config.toml
n_layer = 14
d_model = 320
experts_per_token = 2
activation = "gelu"
routed_scale = 1.0
balance_bias = false
vocab_size = 32768
tie_embeddings = true
beta1 = 0.9
seq_len = 1024
train_tokens = 283200000
dataset = "wikipedia_en"
Below are experts of layer 6 (counted from 0) of a mixture-of-experts language model. Rows are named router (the router's row for the expert), up (a neuron's input weights, with its number) and show model dimensions 160-239. Each number is 500 + 50 x the weight over its row's rms, rounded and kept within 0 to 999. Numbers have three digits each.
After each expert's rows: "gets" lists some tokens that make up at least twice as much of what it gets as of all text. This comes from a sample of Wikipedia text that the model never trained on. Tokens count by the router's weight.

# expert 8
router:476417528504410531470497572529568488593563473513434387521499497495486511504480508511490505516531571516478584583605533515467370421447493504574495577524551422471604493480561490529626517519449555519579490517484427501597508528501486478532617459
up0:453502423493443515505540406455454488471444478480552590575480568502467523502470562525520523493474469469532475560607519455496487559464455409602389436433531433404481523531526564508511455505515397501534580485514564485537483479405486428603419606
up1:456512503440546487416428498523610452518491519548450450529529516515506422537552492421516498445489550516511464576588437530521439534500534516532472528595497591490537441476570513445505461467568504536427543557505482493390556510594479520506461542
up2:408460564447529527555479520406605533442476522499535466455541446556587418571485466541539513496482409516597488568423438572522488526497427498590405467552529531464566461477447435514441488588479521509505522560380497496528352567528510449511523515
up3:496472505497483479458545596524509413497508507527404494534540524537541400455539471521553372592496485563448501513519486568392491445518487435509601547492458471484521464495531494571462539541497531524514499463411555490562496491477452511496487569
up4:496466550474519480487443443550459471504493530579424508467554494538581620473477495571474507558526486455494443479602544580496492488523479464533423558531481465536406490472411502530583541545524522540561543516547578546490461440502405519465563508
up5:464545528498508571427407537503423574496509500543384459534555445403442482596493495551503527548506505434425453510595554604506500437411430630565499515475509505494417510494473439488512394479451511521474540419509524532412469526496457532550469529
up6:494545474508525472414588487568541543542522534526524481461475519498523477457458605576477446506510557495588478490578499546481536442509464577521602486596439570563418491529428580447498616523474529500515461442442377463541493544493571528544572542
up7:476489573520521536526477439617503510470428519509506501475471542506454507537605386438492437527550540540556514458540455522494535372585508491545479476539489549527452568421400513559532418493606502554515561393476534571476468545460488557473495525
up8:536478589494511484516512388445482472451487496567568525518574479481442387456488476453498407612512483413416532508539499449420474479523478509487555529445492521414521458603370472579431511574432494453464425553510552487533456472464411635514441539
up9:560476518588523455570481486516516509500438505464511439532432365558489463589482474539494511518510463525516438482435528486475471500553443622526424503543470548600462454461480581515503531522538478565474562509491485544390514467460489417435513476
up10:508562482500407510547476476542456512483431485544443452396599529471561557585426422592503388473478438491471448535540483564504540583481564424587517468509445570461515512480493560443446494509617551483462468623550538462476506550477491502495515437
up11:534512471560595547543363501482481499463478552542540516501538462515451453560353484435430393490517479497507500520509548450509404470531586503547425513516410486506588554453550480497513557566531533480497513435599412573441461501514497557375475445
up12:519447529504385516412456486591440485549469479468478556535482498547522486481439574522467423416510535527526550491457537433521544443484533529515554542492453539559479517575431498467549455523519546607558468457484517489562483522479479431379470573
up13:503475471541445503491412445448514474570491501501468508581476508455443479560583505483475470512410475417596536504600405539496493451385540445594495485462507489451516550469525467506531534506499567589503426560462437396430510508515500544513469511
up14:492453528561408506458544583470510532483471508465542498549398504508475546536474568548540468416575500525539531531540468540538445497522571521365511574484451469544528482508546470504452511516514584464445402600510482537533479483472496497512522548
gets: ",", ".", "–", " was", "),", " had"

# expert 0
router:529504502510473424467488451523542495488503504569502396579479566436449529474399421521436436534511537549511547569580486467521433524501434567543536532644427485503679540475530554575530503419461537499512480475429526464528575445569443447512482502
up0:443555511470478430550529484383528580474451501526425405473482497466536419583469469464522549499503504460469448482573484515572471509575535467502448441573514489509523552471550479507553498519514575551483420504456519438513563494401556501575526491
up1:485508448499550496490521421524511484484545486606510482581448544576536516449419538487534399537468487477520514489453504547581423538490480558598471530590469522391466529517475564522606530462402416465491545444476566502572528467428464531473463447
up2:456527469515437512508563580544485553551497545510529548523393482541538527566481461542535445541515518528561537623574539471489494558584421644452470520484477413426512523551419559525477477501501562415424475531473517552361504476467527589416458524
up3:553475520475415557442403538476600489461450571509539444471557506453479477566439525496476441490505488491462486469559486527528484467437435465512463527480538458519513524511492530583538532546490510553467560535482436524454544436533430561608498495
up4:557473483469540492528424468547567476521395551527564453468510490519547525491384553524544494521431509473488534612554505412608500522485576508343417451510499405449562519480536555524545393521455488472478461434454489522472538534436467513514481490
up5:483520459486482543592499434536450467535532510546474498546493499528493469549556509505578423614573573484498529509546478497513558580490381568587441535456495514509540527453444502493562446472470472435428442457489458516482599599534433443497499496
up6:439474498426442491506505519578434506493506540512462481544515525464400601439494514510463498517414541523569535507550518563477487522508440577453379609469449495564579484531558585499524417452499512516537481483460500438554552525541473541553508434
up7:503573423557500425513547547505491498537549478595484428521456576500480483542497467510463456442429501488448584593535444502472473552522587521515411555516554595460556556463511476529558467523452552515485498473498513501512536491462548530491431513
up8:487563553485445452500491505479557504488513434580558391523585387440575556427496572558382419542644547467465415559497554421552518493450575528505537471451481371539578470535489456589536475503476479521546465493477543477566500509435452543504558526
up9:479507511398453495561539413463551538534472516418409529424531547503454496513560534596515487480498441513425454510557509488500472492524471486427521494515538522501588552464473535505420610458456543614496565564544628512519672492566518441509501353
up10:511475493517572461556508469433529467526460400501473490508494543520496427467502499475504596516578492534543533539436495509493502457546468421478358497446528553482587471465503517483518460516482454432552441450570574469483547520436437494522396524
up11:497472529452449434413528457481466472556550444532511533519400453550557485591445546516643523503448534549465502502568567535508418548528447399580485448544491415543687432510616377553503478485487513467533525535457473473458508496512444547549499419
up12:565525486475537504487500588500433483479465498515528558512419515482509479523550439500537513541545524465495552476534543495429507564382605474570514519511536468505526490537540493418510486580467534504488401475494477480554525472459404447571593606
up13:485455484563564603482473467548511467520416457562555495574523467435470597478425436551497459508491476441483523498521508490530509470513506529481496481530550487528578494525508461408461459512481370497458489507512540393495598429494482504611398534
up14:456497453494460501437397511494528482495499523574552548552519512443537536502567499537463541512436581455553508484531470489506495519574426486485442451556535515642512462524506456538541571534510485529494527449594505584456608513517569492492462506
gets: " \"", ".\n\n", "\n\n", "'s", "==\n", "=="

# expert 7
router:448434600418515614599489571476576447520492528595557474544482500501479523493511561508416477476506451487403538574532565463424518547448450425454554491552544540471572412523493459508531532490507503401508504507503530462490590500513501538502538557
up0:527537475476492452566496468501541437540518419561446471513540436471551480474612497440463568505502436574606534584501524495492461565521579536501537520533477367503498568518500491496474450519525463516401482455529574488471533534513460467474411446
up1:424416497507643445574580532530480403544519497489441599482490505543453485445488523461508478507596498537496470545489519517524489496502480462564587480455537604520566449575504519474497448480522481467543489538427567450568540586437504491487599535
up2:541534512455555587527543555453570448560449464487594450560442536467537472455592484513457520571547361482455530511443394460611395436540450513453574452581557457452492530504591522511462622504425571497615505534476539416506487518570467502509569416
up3:380393609487440481473538477527551531474469401539500393546461514478549447422504489530557541461498493495439568537486476529564495557545485416452477555487492551357522509612575375452555564527543514500506426467533547458548458579567506530513515494
up4:570510541522427498441504567568481559480512503602435499584493540478590481513588474525517429409477519517540449503606448567513468551538501557558543405359490481525421474616516459486401402477527587477568597535538518508582542452479516522495474589
up5:512457480473453546460510492437533563452406558410423504534519397513497458408482461416512564496450524493512589611498476519526433593472416540470412489517504535533497415505518546540473423502442554501459478428432448488514446547481435566619490500
up6:487563460464494484495439509483492554442486549535552481530497466437465512525517490527467532519541560424483530550511460402524496602481401500393497437477425367556536525501470446525515453504536515518495487539542503523454557484530451548537501553
up7:433479595536582461462548511530492466426550558587482481486472377464519560448483496421452608503451527475515634496556538421435449492539479431459478579590518528541548476398520485552547511462464518437631515575482553548526526471476589545542523537
up8:556443444484530497435570526487513449515544458474555506540481561510449535540396520482500507445543528377501513533503532503467505519484512461456424495523545435461601421510513486581477515558502593468521542513571558609524441511423461567487522551
up9:543484390501487553580479542523515514502475490581514469474470509492423506477538545467459489557510505528478503578483466563530474448472563547487505449492539533586492384627460453531580541515585460568486516584491475474457561494509536536486491487
up10:615404502466481538523464531498467465451457497464578408562507503447421568621577500521521528501522525494554559460557534566583504527512512529451554556557474480475474403490541454450550467423462604510557411565471462584471438489627434500441482572
up11:496491598503599477434485470442399542540491645495392549576503494519465538583402530539497484484505409575507448556593440601472473451512457545559551421462584479477514414430491497493486557555545537479460452531470505403534541536555487524517503522
up12:541578474500452491438548522419444535503519439538596413491511526507510576534567516462495465563551528444489427452502523469513423480559466494478547434585581462464500522537530471549537507560370494509498500425420499458428429472434595543433515556
up13:479432506454504543496548393535501519514584507544528555484555619507577510523480508471538524512533481514441539472547435446548512425484509512513477483507537471465481496488485502515471457539430519454526587531403537432494487325548481458480464575
up14:561515549472569357503490494477527430537545575487497530497553429600523510441475568522434431615466541421522521456561444482488541529420439455557486481449501435468503602452547513603510574407506468404458534541531509591464484458474533483531447501
gets: "-", "\n", " |\n", "|", "201", "."

# expert 2
router:411548510408440406480470491576522524461486553521456402572533639488453472467409559501551495498570497532467516560524535469485477521497520571455515538542514474606530462466536466603491448554500568545462516486482525517502534525480496478521499534
up0:484551426553518488591467484489460467463506406456494433451430543590491572496526564477477484491532502529587484481485581580487500443542448516506583551517556506491501526551551471617568462473482479514568519482465536512570557445502428455494487519
up1:611528544525456533553442532571483426550512406655428428493592483506517476422483609434519485556568595464494512549592383528560584458426517578603451465460544505500507492541555523514521528531471466542465461480442468473480525523422448456542488514
up2:416510395512466555506487445503415540545472517485560422547533514506591471563422566544521523440516527396533487594589471563554554508446530545525602526504538592587496473491470466527509490526500531553534642548509543489581565492418457533513439432
up3:491432678479466569449500591504502574507521575482465445459489531554518480443495595492452527431450460504477487565523467535521486501525461426540537422457534562630458566454526490506508449534451538480562493497574540502458542587505490509521487565
up4:517450429480570515421470474448533435505545552469496503587566444526526523552468511576519504532474400507634529487463511514461420444406482418444537404471442369472579409609547502465477499446378479490548418520533469481532524527444514542511518519
up5:515532536530462477537535521505523376532493507520571478463535515543549476468455429541554535578501503626532485578571518391492569468503406418474480467548485544521557420524468494562435523482435477410558474403418442461500428442489556504524445375
up6:532519527531468526523551545433454445480488477413456477503438561514553552466524523499478434559586507600490582570429501559494534532491513537513436577491540488530534507508449570507555437566498530517428495466442429522522469468499430442500418412
up7:456533446562419512495465523535579410480508476444464386564597548484453444541481592574558482522461502448473549580498533584499470546442510471462493577464529463543440456411516456469463563446501519467516458413467582582414493553499528444496480459
up8:488525490474537556546434410586464590506494579479545416365513520487455502560524486466509514463497440561511508438463511551463549530477444664429590449491568553501461487464522489474471429468462510494464525576465582582482510550442541541464541497
up9:556646557537391542416523462547596580484543483439567493534568529520512545505470514492393507544523392504495450501501503499488577499408505573540492541411505504419590529483511498560456502485504436427539539542443494542539518498562510502539368478
up10:495476612548514532535500591510428498480502579451514502466528575428551509480552515564545479543534477595405434523488495413422419606617475500568592451439469599550547472447487458599477543483475452454444480491536533499460509562546529448483468553
up11:578579478498358546497465538496548528525493466482477479513491466432583503607503538453505545412447479587468561503533540384460505504477455537544485417449531458444460566440471493419487521554562352511504536507526581498525416483511495502452523549
up12:478572533589429437524492522432396453629552472527444545482519522527451499539534573434373437599608534474472418486482519405531422451526581603426471555555489451483466466391423475521501562504514450518500539424472507489533497423444561499534477528
up13:577367478503481497589577390579487487442499426441596490483545419480413543500525571517473526513569536454405458560494514466468446553424470453531401543501543518438542539459498429508468499540437538496461493487433594540597540362470503508490452453
up14:469442527546426539498493591477625473537541569449524467500438544451498465539540523481518447444465599532529483505500571449493591564530538561470469481434486494506560449551483502498468370500461429537478535488535475410571548457408499507505448422
gets: " is", " was", " which", " are", " were", " has"

# expert 3
router:461520582491466559581456550557509520479451537584427439561503532460538489513419568519524543569524514571527559503556595478549499552418514537490398577563570466564539576580506496466479480521523498480536489532483470474512539517439516470501472603
up0:570465528458506407507522422526522408454443445423397559470490475524463554574642578549528415564551518478566512530513512454497573457587465506505492537506555441540505468449460482430500515407500549593492568652490552505530516475440520444584433458
up1:451569520472490518664468514468487454493477440472478440435453494478560495492528650547403507491575471538456421460487471511534515440524490584521504529466487552556418477529514537424374578480487534447526477518512595561514538517548471466458495510
up2:501446481479484508448541477504555586570484545507565631521450453503528477500512533565457615460580557561465501470460609492514505513506573589472519518500563419545487523466407589480573511492450520507456493463488565483493481443447459535453491508
up3:549407592471522540509579555460488488461487515549528519489416560416515565492508464482482531411522408438514549473496558559495475422529443483450491510417395531446554557502452480476503530410432539459584546545499486532521452515530492543514526639
up4:429464474474482541462509508472510474573477539465466417512462470478518479556381557483477523505490538573478480679437355456419569483409463480376493524468463513512530564553530461577469500498483527470510426490487416576508509544463539555518534516
up5:499471477574372510454489485541543457515517414497420505556557526438538435492453532494392501618520505421514537648544526501470494501553449490445576501555515485446505503551442510535475529518506539427497495498499536405553523476486417553586410449
up6:470494505489453569516579475590447469521592530629442468531486544573447512472500551513560521497606468491460468589445514537444490512475519550494528577587517469441529491554553520555447451502482507416498505531545516537500546495598432464459489503
up7:480510498574497513426522528512459442481442413486467501424476394476506517515545446579546376527541506506506511472435544478545451522463470570510505630505460525476472434529576515522594475433427520473524491569455536486538528481564506481481499548
up8:459484479423634507492550493457527456468384563498521508512482525542541453431466537533485414470474449489440540533553512518513425629521482534523520540649486449548424554471481531501531517461516511524462494570480521477482573591438462589544448486
up9:502616483502423452562486526532595407554455524482489468488408557416421475538430543533615531530462512517529464491545484522435529551476354540563588452463478509501434585447509457461653447472614502434416477527472486506383526570551469483512507526
up10:496499452456522511404581501557524471496536542497612487554485496529500542414402514542564598524623506528541500536541455522544440446552466508449445504432474460420572534490424529485496534519569459534420476560503505377540467523424413505517473550
up11:506494537529427478532496488436511545510516506497579454466461484543462509486506510562548480623566472504461425439426637452390544542519527500466489469491445478495517421461498395454541451543564576482475519450466502465548508553539527566428518565
up12:480601513524490544435467548524466437487445519513492543509500411553498568505539518514345505511501470513445548546492548480579546551484518470394542505449568553498565604448425532519405476449563513540503571500499529474519526615576468448452396472
up13:573488519512436508491581576453545551476575443482601410515447578518493515499483567445364478447490520468537471525500442444542499471431467485516557495543424554552558443557493511500495528537518499532475544490454517519430496497530482490531432425
up14:491522494419460524559537478565402514523464485464441488484517511440446443476429451592496554432512449455561497567404547459477495483450471464455484519417505538487466615584484503534504551453479521493490486502474520459528486499466517534501478511
gets: " |", " and", "|", " The", " the", " |\n"

# expert 10
router:493551491512467428530420590511474555552501550525452496461431560464502572596486502517560553508582520441522612467584528434505523477446526520413505628507543525457520427459525430560505470564446576535534473455494419396448526519528448501456496483
up0:563633537551392493533549549469449488512464543481504479450494500500499517528419407495520492502585523473548459524487516478566474470478482586466449517584522466503432533592427469451457406549584518491518556479368543550557466528530530510461456570
up1:553554468550587640563478468528516542503428567529395576616572509415496562508454503526525471567513457562594529546470513487436439488505440495522514459443512523547647464475543458514457549541508652515555509530583416484477455466543426467545542560
up2:500511534493458404515396501490573411511526439495482496552461486444528565469513475520493516525582555458500457450523554583515453478452491504451524518493517485537436565522575528535512469551487488494517591483545497579615434356439618583436485573
up3:544480474607439425504480547545522515504470555468508428496439524460523472449488557480479511567451538541533532489673517432445506532460530523479465456541513493514487494479497413600539497546517551445530520458504468578501480444458468494463538527
up4:619456559452562426532441587545520472520500420533510464514444544433433576485493492488501505584496498422453507433483557451438566492442423497569511484478535472479444504583406441536479489502398488519509525494516432581492462505497476511456408473
up5:448479438480505498512403504436504584486435480396448531547494535493442523524399468544519546487502572571469559482463488394513480549469490452419486559572487554483523442450507533537475504484543546540475522549594428498396469475446499493514499485
up6:590531434493428411491541523485475473483491384499417494470472541492507492539471536510528523499466567576485539479526431484544481594516596512454530530533578460534413527438474462498506471411448589537540440446564430538491525610468500567515531453
up7:540541539440483436526494450589495568509562496602536471568405498542522476549480588467450580486523570462530478452487520554579527491429593457542456522492500505431450549483501460459512435510591418523391534470464521514490517521420491487458545535
up8:493507542514563417558542557554568497488487583506508490490516551476513451389477528492468479509538515536465595451510532464409482474535557534434549489446510530444485524501496476572590552457392498489485478535592490510519544550465462539549465549
up9:397477485438497585500497488488572540543478505525492478604470524449561495565502530514543498499475480523523483490529520496524488436459538503496565484449509545485514447465429456541554505518380464602528515467518466510464450543434557547500620450
up10:431422478509486580544350587452490556442491535554439469482409612477501498531409404486472496445477574516456525538568485561539587467518443555532481558468509545457530563581464520483502609478509560495486490456480561465518460506478531540588418576
up11:521474554541551499599547476527489518517485505538409513542476509533407511486454579396401446429513417517496427544429426475439516507540469442465418517587507523410543472455508500531454551482465486502596475525513486505539427578468461463511443544
up12:412460556498441494470454415473509491536454487652524572533437516438549514352420450417485520524459453491482516555533508495578541505497512453426455514525486487448492558455484587490500377548444409539524577397506504531470537468600459507482538524
up13:493503494461533450495438476545431526484475549533423610523491561437433526497487562557494418538526501502527505490504545482451527550470424530512482610530551526521588510472582523482494640529486581458519452593452569513484466525505539533493583448
up14:517396507484485374587540560591480435568523448473388479557486535585548479450510524580562533448521423547464546575529448482483469505569541491454559507596513495461575428566458436552546539485502544567401499497475432495514532544559392484499482565
gets: " a", " his", " an", " it", " not", " first"

# expert 11
router:508520564500453453590553506549512499556445481516473423584442453445531394487454587447460544520534498470477514598516553453490456526511487455577462618517459561523548504378412434550506485524499592528460447600496569476530551512429512494502562571
up0:540567493561521602501469566574473478494521453548508545524422621571544471556455460451511455470517513494486522588451480460499496538481523489484560409622403388490470575495445453512505479566425540454477519491494545558560533546558492385558440419
up1:468493404503496596460447425438460445501541534406520421537504526450588457456441523537453582604568423403459522495508557554514520456537530544417495622402486511546554491513465597600518454516475485525515390497613556486559492549454463403545517465
up2:503455576533415431537520464464500438510409516545457391556467468556471467446468597440501441533463456431546502447477529522502380476493438499433455508420547558472429482467511484611516518531528472582433471439470532475434522550488433499461504436
up3:452516503522567473488414527536507415537517490528524473543589536440548444482415518493606575471500558543553467594546519486554555483492449520520501467492529536464500462473474446481501473385540590382394511447494509560469563517408448486577506499
up4:648514570549454430440468592473486492535563463541445522388474471488544377447415568462496491475400566409551542510492502439527525469510530503534529495507549533456530563502554589570518539544411455560527508512470525501493502468500509572542427496
up5:572553481502472463518545527526521502456469430588484509560474504495509477457519547523526501480401532480493571540435486485481447537385496454522499520558591560567450463438564507433539510408496450452509494491527466478429496603446477539453495537
up6:448499531535365538575518508577459480443484488487389526445561475417519542563501552509512505517495470528504497467486538479538442471496514488475528515457601632564560457404473498525461445477594547499456434470534602476540534478483519420547494556
up7:451513586453399549475470546403559524458488509520555479479506385493528514503417463457505424527562682450476481471560524504405535418582518511558485500518533538518499575504509456543529511554361518541510609554475515556468431556426562459390438524
up8:520516542496445588471540544472490563453513462572555466494502556468439497549536463558520580521540496424575571461523406565541488450545534506455552520412574515516468518499544512528391462537479411474582470577482499463531516491495463459477602458
up9:544561521527517437532403500500541445467475540501473478516514577487483525531489553560448521517510474549485435536529483498478486478524433530550412453564525403486428508420480496540521514521472545529404516528408503453481516530467541548531476487
up10:468575469499451492521615486486479642494491555482460522463495427536565546416541481499521438602481545590486595495561588518516508515502432597584453520425536498473558490416452461488415480576411480515435566527492578527533512493550610528575515508
up11:424519513489481451457585526466449496553386517469485547503536558478560480529550542473491418559517479487505569505506388520566527496524528417536526477511513546453508501426613568516487590514496511506414533481487545506537512511418448465477525486
up12:496516486381565479485519451511446518448488488558532426444490576531438480547501563443588535454546506490550540463572490592528493453503489576513528539500426555491552440466607519511494483535525477472484572465561530499508643554502522517511527493
up13:399527420513536433521371469589496525573543542578593440432582445523390458499514490560432461544550434428517481521484504466527461513511499545508427528428511475562581412406485460524509479509557522373411444507527505458475509544479449503513466528
up14:536622496471493561655406433443492553536415483534522516489425522527556572481466510463436519442514558499473470508478518416554562434557537519500483533488560490424449407520444466463566452464500478561492448473539490580456559479528445477457491529
gets: " the", " of", " in", " to", " for", " by"

# expert 4
router:402499511499375548591504499592495483537522529526458392631570576468561535445478558473482408527562417573506547545563587533535529523518472562524556555554521524519570489479465484585478422520462476534519580475485518545550500565552467528490526599
up0:583516504535488550490556501542449552508568435497517492473496554504463558512445569499555576472465499558522536507496453482442573502466502557450480558452483484545446476446521557513530493559498512373475593437466505483482516506555426442548477504
up1:449505426459493515539571547546545445493438622518424468549560451506516603409507541570529494458473506416452471529409574572507492464416481475382451535581456523482589535456488508465426565505523557400545380535495504513542428543505503503509505565
up2:471521559550449483496484585508476579400350534553459532512496577505551536578520518499541571492537506581494528462463498521540534516538500475510443523573500548552448479539452502533558470625506499504517508508539439529508513607517438544461569460
up3:486405466444527514461478445599415517492432459443508465441463507470601505508459469465523558544541462505492528403527540441412469533466581531575579535490489566505520437447506533511486390406445536478434483494465511524472513444460542490487537455
up4:427562524503589575523512515513426498472504473518456490581491465491455421488431582483444479518524587515502427387534634478503528546484525553541497524447527517558478493558464533567533528481514583422600450516504531502453407555451507466542420530
up5:473540571547562451491403561534503461525493495551446537425516531449493470580437532489487487478549492454512497550542448510559510495483566444415527539531455502491442524476549494512539544525577534526455479555591406532493466516485521478606454501
up6:496598579488518527464606461486545531510437436505455448455448569534466565437510578546526503543489553486483577471426591389507505453506503456529434537556463504535507525566567442518515599478479504480446575457436472495495586507507497444484467517
up7:579538587517526514555544492522397489453509659446473391530568540534468495520470322595449495386475548430454607591493451484542457538472551479553445381594478532530471512538519549414469518503494551489550480544500472438521527480492522456515494578
up8:539526555528415472462500543433506534500575514468556472429449460577538593487473461510536446489499589435493441390455462456510512400423501576516513546483624536427455531581493550486468461565544512480426549453548478422528490463454456497475508409
up9:479444497549401471472522483524513637494536501495474435564543560478506503448514512524428468665457470475519550569481447595557540528477490508499406508558482513482494476476556549550509461541507513498560509472450441477445493538508550449500471468
up10:494476517499505488482535515568435518587485516515494493597453546458518546459379414446501460545526473506495382476511453529501556520523492596568483536440497577506509473436513438520503473472453474531514551415397486407530554589428409485549515546
up11:500539478469485550520483485509519498462513503447549470464431453571560493538517517543492516500636464537549535517414563454580531493471466498568469423628533585374518541574457440535520480516442566523551549435473405535496505488436486405424511425
up12:553467509509579444598554536456483550509515508501490452427501470481472499530460569512428423539520545484463492532511517557575497469533442503520428520503474561491528576545576470459476504473514470549515470575517606390555538497529452534432333497
up13:466478528425537443450529457548479506494482492536464468497465459476554572558571534449508506547500436506508528426593518414493499488440488406608430455468565476514448447577531440436424605477518485607508518562512465441475493476552438513583457480
up14:399415532537530635459488555450499529504534486467408541539524564529539479545449521488546500477591488483472488503512457471383499524490451559529497440545544507547423473553464550535561491511377517493417462462489546452549456565596551522469499454
gets: " |", ")", " ", ";", "\"", "%"

# expert 5
router:515448533461439542558482575449448461524461595561505459573545475504399475498542497501443435517468515484557549489589457421520383527438515527533469517586529494474486466460498494528533545573455562605574525467578471533485542566536471480643607499
up0:434527457439424452382419471539486520477433448404441536512456411466536494476459527525471523557534472527502495527545582448472431579486426565488614478455585452572451379431491473581492524559471543475554451436612585460534496440473427486481495525
up1:484465571611574534495424574509493502479532507432471467474497513502438413569472555562480536499635434519424561573500591465499467608513527516533474576401451437517537521496441487500457467498394471493485444586472567533529477459441491546515512536
up2:456518488489520559514478450531431482466425378440476442441507472532525549471409395467441486467477511514461499487596547479465533408421496540547590473524486580420529493552479516547449442501506448502535516562574487587452512409432464525619510532
up3:500489477563459555571517472593516483501490468414408397384435513415525507424458456511543519364515418565523510500529510517370501414569517518518504573531513553480459479487572446521519613451486447569496532494509508564452427561523510469521591452
up4:505512521423532431481525492542482452520487563482525474556548424457467576599465529567459414514569570475575514546681512502501512481538484593448521414526509575475454452412507494509442479498452577496507555528484534618508500467541471563468305568
up5:483502482503524467578461431523574530586472461499610494439483437552565496467490444451493502588379482488469608506450559476581502427427453436508536469505502360486487592487505455510440429585466469507430510453451508533452509513526534455449521372
up6:485515542526441564459446500452490590456562484481466373513491572472497582499500516546386477597538473485469485500462490445498582463553430477497521577579510532530536495461591477547493458532453514548532485543545483500560414513424532458542421542
up7:613436524496675466519452507603494407464432584474479444438539435567477529511449565555482503466464501503563498470463526494521398545477497513533521515569526580471450414448600561409482444510479468482546560460439410429532475514517471545556477497
up8:479459543489485532545495523594431513546475422646513501467519522515463429620535508487516388487441428436443569469487537433457405532482521533495508504470531524481550497533478552540467523448420488531492435442526444548481505417545433538530461513
up9:537523520535408611557538575500434566580506526446551547568496502541482529561501473496490531513525527508455547516470463424487417492557517572479559527531486425473558466465519572544491591456522365409592436482511511436532557525415469442544571514
up10:533553584534546532565465438488541524454599505518518537431552467484556479541482507509393447474439518385496469509548469503514463470504437537551466438604444528485520536481531398564506525535535478509449478500550496473414480522641478488544477495
up11:534494510420429518546565483504475401540542433505545518520511386519579487567428566444531494503519469506405478429495522490565441464514418499405462565440525470520460605536433485519476415501533471578555530463509586589546511482534487480465514443
up12:465456435525557519492429547607468583566471512476486417516532450512429469510557511418491471554438548555495541550482433499544562454433577566538436463506479524447518592458570541531537573528387497606506398623478405470432477602509585537469519455
up13:549502576462525417523469405467508497468447476513497554464586574532454476570551540445470447332492481565402532491479501495499570613485476555513508531504521485551493505457430518516522483495520602483542470465439499498442570541545471458506531400
up14:508598491474538514537555523498476470465631464505411440438518527511513495463564470558511488500485472501569535462434496405482440500499458512580494498463511497489477467512502543439511483535431520544577527499457502476520487523497546587525575533
gets: ":", "1", "0", "2", "3", "4"

# expert 6
router:504546507445443529518440536612513513521472510548562483503520593502467462478446524443484508473560521538432506538610576444549419524493439532511564546472537531514546478459379529568491546497491496546551497517471498474529524510488486548507526570
up0:520542450532463479485515537516415625575396514456529539534501486452528490509454468570521464494534454552515564521473536421532424586548541531458443558407467508486607540541456497532512399510427416414492440529486542493456493557481466497519502521
up1:568479521514486580434523536561503356514448536502510500556520484434548544520425468485408415469480448522497478447606471522483556564540436429484511488484531441520513467521445548551659508447448474489541479473569544455531480517455493499488467571
up2:525478436504567517474425556485462446517514541544480499569421461554498490564604442502497532547493466428375442440443526557536434562556376525428480507471578482408501465558485399506385451511497485554466480447527462511508513496523437443537507540
up3:447554432515437444559524457506432483461466470634469381465569505575503452524508540510606475574554570504475561559499454528460518585441462537566522526425510468493570523518537458472454524499540524533432518526462469488461438517518444529444524489
up4:560531492455509493571515399445467444527607458512575450525466450590568445483532429493608472472558531456511540490519517546462527457573519545429542488527585633558533441460461491545522503469509563394512393568472430555464490536476390521524516543
up5:516571437458496561428537545579500497506469436439482438537469539458471491490447557461481585558475544491515446480468564571602460481361505520377532594577492427464566496511426504624417508586523556526488473462567490500478491500490397457597595572
up6:477529472522445572462496490551438450422442495447554441483468450454568584522494432505473542616513458532530521501535510451509472518486543488500538520530458599464489477522558522598450434419467421488515502450395394445580589510465493555501538436
up7:413510509473530567489456563458526458508453437408501503526479470584448489565445558488443562474516499536478583515530454528546537483435528534556603476451464506552453535503444475560522518553609486546514412615492635501611473525540463588471476505
up8:537509456509482597435540440469564547433525476496525515591445591536558450483496525557462455579579450372460457530485579494580559542511545488503389538504503542488481482502529483545507615489490506528609519481523475590471557432590496481444468540
up9:493510541437497467565486495529530572517550412555445495378484457406462505480495474531530434521458488513544463451525516469550473433530396411517489488502515518599542495373424549471523606431489567553549398479510561464418545482546489471428448563
up10:453446476573510367520443418539471476457435574535414554469519527535510454530537539485492493467543505441453524506506446525575415451505486439409558490480483473557519609517530518408465500483508547549407553574552508526587548495495437479535531510
up11:510463505489462482462405500563448528390583515475373468455418505461510510452581509508522451544394520515507557452522502516499455539519492538439539510460479516560555417402524498516544452495523511526601481596447584471547518550530434448502486450
up12:411537480413458519561486488437438520535567407464535559460494534553485520477426505504471514544521476539535516501545507440487539512499539486523421397421504429561480501445488526505486524440447517548584425419499419381476561486419551422443543527
up13:448436588555493474500519571472560514500446522473482480490585539517542496547484469466521535501536575483514573456479550549540544537472471476535476454476611463456518539612479509478547502481452497577482391445458540462523471492480481534528574544
up14:514500540396519520468479489518447532480535429497389427505516559504484472423499479485529521501550492510471508514493455538471480401542557480502472522492615526418419503446489441456577596466586508491453477495488521446437494522456518520476452505
gets: " ", " (", " as", " –", " -", " $"